Experts of a small language model: width 128, 846M tokens.
Below are experts of layer 7 (counted from 0) of a mixture-of-experts language model. Rows are named router (the router's row for the expert), down (a neuron's output weights, with its number) and show model dimensions 0-127. Each number is 500 + 25 x the weight over its row's rms, rounded and kept within 0 to 999. Numbers have three digits each.
Before each expert's rows: "comes before" lists some tokens at least twice as common just after its tokens as in all text. This comes from a sample of Wikipedia text that the model never trained on. Tokens count by the router's weight.

# expert 39
comes before: "|", "\n", "-", "|---|---|", "==", "The"
router:478503472474505518468475485476465507506499458512497513486494509479514550543516478490532447532483478499490506499478492486492474460488465526480512489554484535514476517518507496482523496495531497470489478508486532487511497497507451512530501479470526460540511488538537523533508501505491546509463481493451518511489470543530485545497540476477461493478486501461518527567472510525522536507539
down0:510494525478494510497539511491449505481456506470500529503495517497509516508515503495540475487446464505499517489446468501468531508474550491495518495482468471512515518496495521487498496484492507479482535501515525474517494526449493465469497462532508499492552485494491509505523534509498463486522497462495503522554487448527496473548516499459510557543504458516568536469495506497523525517479

# expert 47
comes before: " be", " ", " the", " have", " re", " not"
router:498504489512496506447494488468533510516484500516454454532512504488538501503527540476493497517465564477487468507494468490522478523492525486515471505483511456477539476498495509521521477465506510517473513460452508465486485517494476514543510500485482477505472469503502545478466530538505518479556491505458476478458500469536473467547508530518506502480471503506484509520497504465435486520522
down0:441485487473479480476514552518492481487462529523537550476527505478469500505491475495459488495515487498503461499502515498490527497519500523497483514468457494503533477519542481480530485541508451492494479439510510479531483508527499474505504480508531521498529469490515555467507450545491552475518449482471523472523490487485489479503481498503499494460513522523507493469499550494488482506446

# expert 2
comes before: " |", " 0", " 1", "50", " 2", "34"
router:491509471470503512459481471486464510518498457511490521483492509481519552530519480498519450528478470498489508507470476484498473459493471525465515500548488524515472521520519503465534493501529507465497486500491537483517501495521459499532502486467518456534509488542525525535511504499494534494455485495451520515495459529536485551489531477477469484480491505467507527565479513517522537513546
down0:485512518464508544465530516495532521494497522549521533493515475524500474477550488483497482488511460509524492515496515486510495448509467508518521487496479520500478468441519471531471478458478486477499507484523495525477514477486511489507508518531530549517507507539505534522514532531512504512479488468530484506507522447529525506496559509499478476473451472546520469529533451496450474493491

# expert 18
comes before: ":", "s", " |", " of", "==", " =="
router:511519508528494453467504520462502487539463525554479484538504525463489503471494486496491499479514465509488540547449548540470466495474507499479494496482474509534494497539491485465506479512509484551466526507489528510448512500498492484466498525493496483471518460485511505492515501495550524468494483485454499494503510525519491515534477490455518493508550471516488452454482499470539498536513
down0:512514476540501516456491507528502461513467501506495484524506499484478531441544494478490544521511515504544487474529495523497512490500520525522518476487525498538464535450458503468519482495487530521497512480542563464510482517484482470534522461510509532537543488512541498484478429488468527506488470532496518527522513507497448526512500481508514476510487513526523489496530515471466518490498

# expert 33
comes before: " ", " a", "cc", "c", "==", " well"
router:506479487490506484536454449500473504529533468506502517532498510454524548493517512457522497509491491505469508522506513484498480455516514486476526503499494511538495528497534498493491522502559541517531506462502523507510476444538493513543465489495499497503523540516498551539502526531472522489472508505455511480516449490531492549464534488488489479462484533453501533532513523507540501499504
down0:484527499517509456503511551480466504493468542490527526586523517533492558515498480516505505514489511510463462509519519554487537523538470453528523495442503489495472503490504532492519522504527476480513507495525516505506511516506506527513536512500497501518521514490469539526495492457483505491523548481520486529546521435475505478514513498510520472503522506496481524508491509529509480470448

# expert 10
comes before: " |", ".", "–0", "–", ":", ";"
router:472501448468500501485482491502466533524489480520502528481474501472497547539512516502523452521498468485495504522467475475480492462510510495478537506550468530512465525502521489483506486482550499466497483511512528515535498480507474498526505454488537448536513475546554513527512506501493513495471486494451513511477467545533480527484537468479481485466510503470463493552481513516518529511520
down0:502445480488498482529462527508497492490492516479489518465538506495558526517522486486491484478514542485526450526522479474514544478494543522496523478472472538472469537505499508509471531495487516489508521497498505485546486512514522483434499510502502475518488494520502532501466533497502499508526511503476514576499520520520483506475477527473527482457444559503514500482490482513549482530538

# expert 25
comes before: "\n", "|", "The", "S", "1", "A"
router:512498491481507509539517502523548514420497540497547503520468492507473466479497491529492496482506530505538481492509496487479531510479519476497494473477486477453530504521477476520499526534525509538520477462485455485525542492528539507491479518492489552461514541462458454468465488486508487497478525494499483511482539482459499489509475528511519510499486501525530507459531494480458470469473
down0:472493534483531495491477463478522501516489500487501481506488533508469493486543520508497503522507505450521534532508535478481486514522544470512495486501493487515468520476458461515479527557486502522528526492507471492537517507489508525540469506474490518496516477511529498547501491532544509476495543467534537550478439513519492493494516490508477511503509506510411501523555494468462484504497

# expert 7
comes before: "d", "ed", "ing", "ow", "ition", " in"
router:493485547529483498524526511506503492453539544479518512514537536515477475508495477518502523457516526547497474489527515506506524559503504478541476504451493444507505494495482497523477495508456499543494494463491478494463482517483515492493512514525486539480506474476493484492480508478533499469528489507528493502487529470530504453519471488524482453502522491554517481430486505457455479523500
down0:481584455525508509471468490479514524505515511511483457502510520524493529487504524489547521498512476449473504513478514543514510493534507485489495448528517534457498490447488471488499480519529517528521506523513512493523513491475492488501519529521499502486466515483510507528537472478479510488486449482492514509491481504500503487493541496499520477516501528475445551564540544536517514461478

# expert 30
comes before: " 19", ",", " 18", " 17", " November", " October"
router:477531485485487521478507479506464499534526469480484521485462531478526514504517475464513448536478477504483491502484477500465455482481488502458510482539476530517476502516538495489490495488533509477494503529488527486491485494515462501514483474474521443492495459515506511537516522526480557454481493514447519523488437526525493561522523490505482487465518501459494487551501494519530544494507
down0:538513506494493462489520556475503481494512448487483505536504492486488520471488485424478499438524520519513498546477519462509501511531485496486533501534503521491578508490534504483497525531520494515484484517475459525514496508512504476482503481545546505504515480497450479518520483509497532463460535478534512526498466501457492513504520489483525488493501519503462513461486492505490494551459

# expert 44
comes before: ",", ".", " of", " and", " in", " were"
router:499503469476506521474480473472463507525490469499491515498493509498514534531529493482519457530494473475483509519468499480495468464478480526475522507546492539510469528514516482462529500484531500466496488501494528487520495514520459493531501495456526460526511495552532537518528496515499527485471492497449533512504464537531474550503533474471475483467499516469501522572484523535530524515538
down0:509479531490474508530513482469510526512494525530452526504505500509477507463426516518469501515498511541529473525513474526512503460496524514535494523549487531488502501524448447489507462503503502514489488515517475505487491505495505493500501514510483499445509495478479507521468523503494460466539469487477580488504500495551480484524495479499435488532505519504548503502450504505480532464520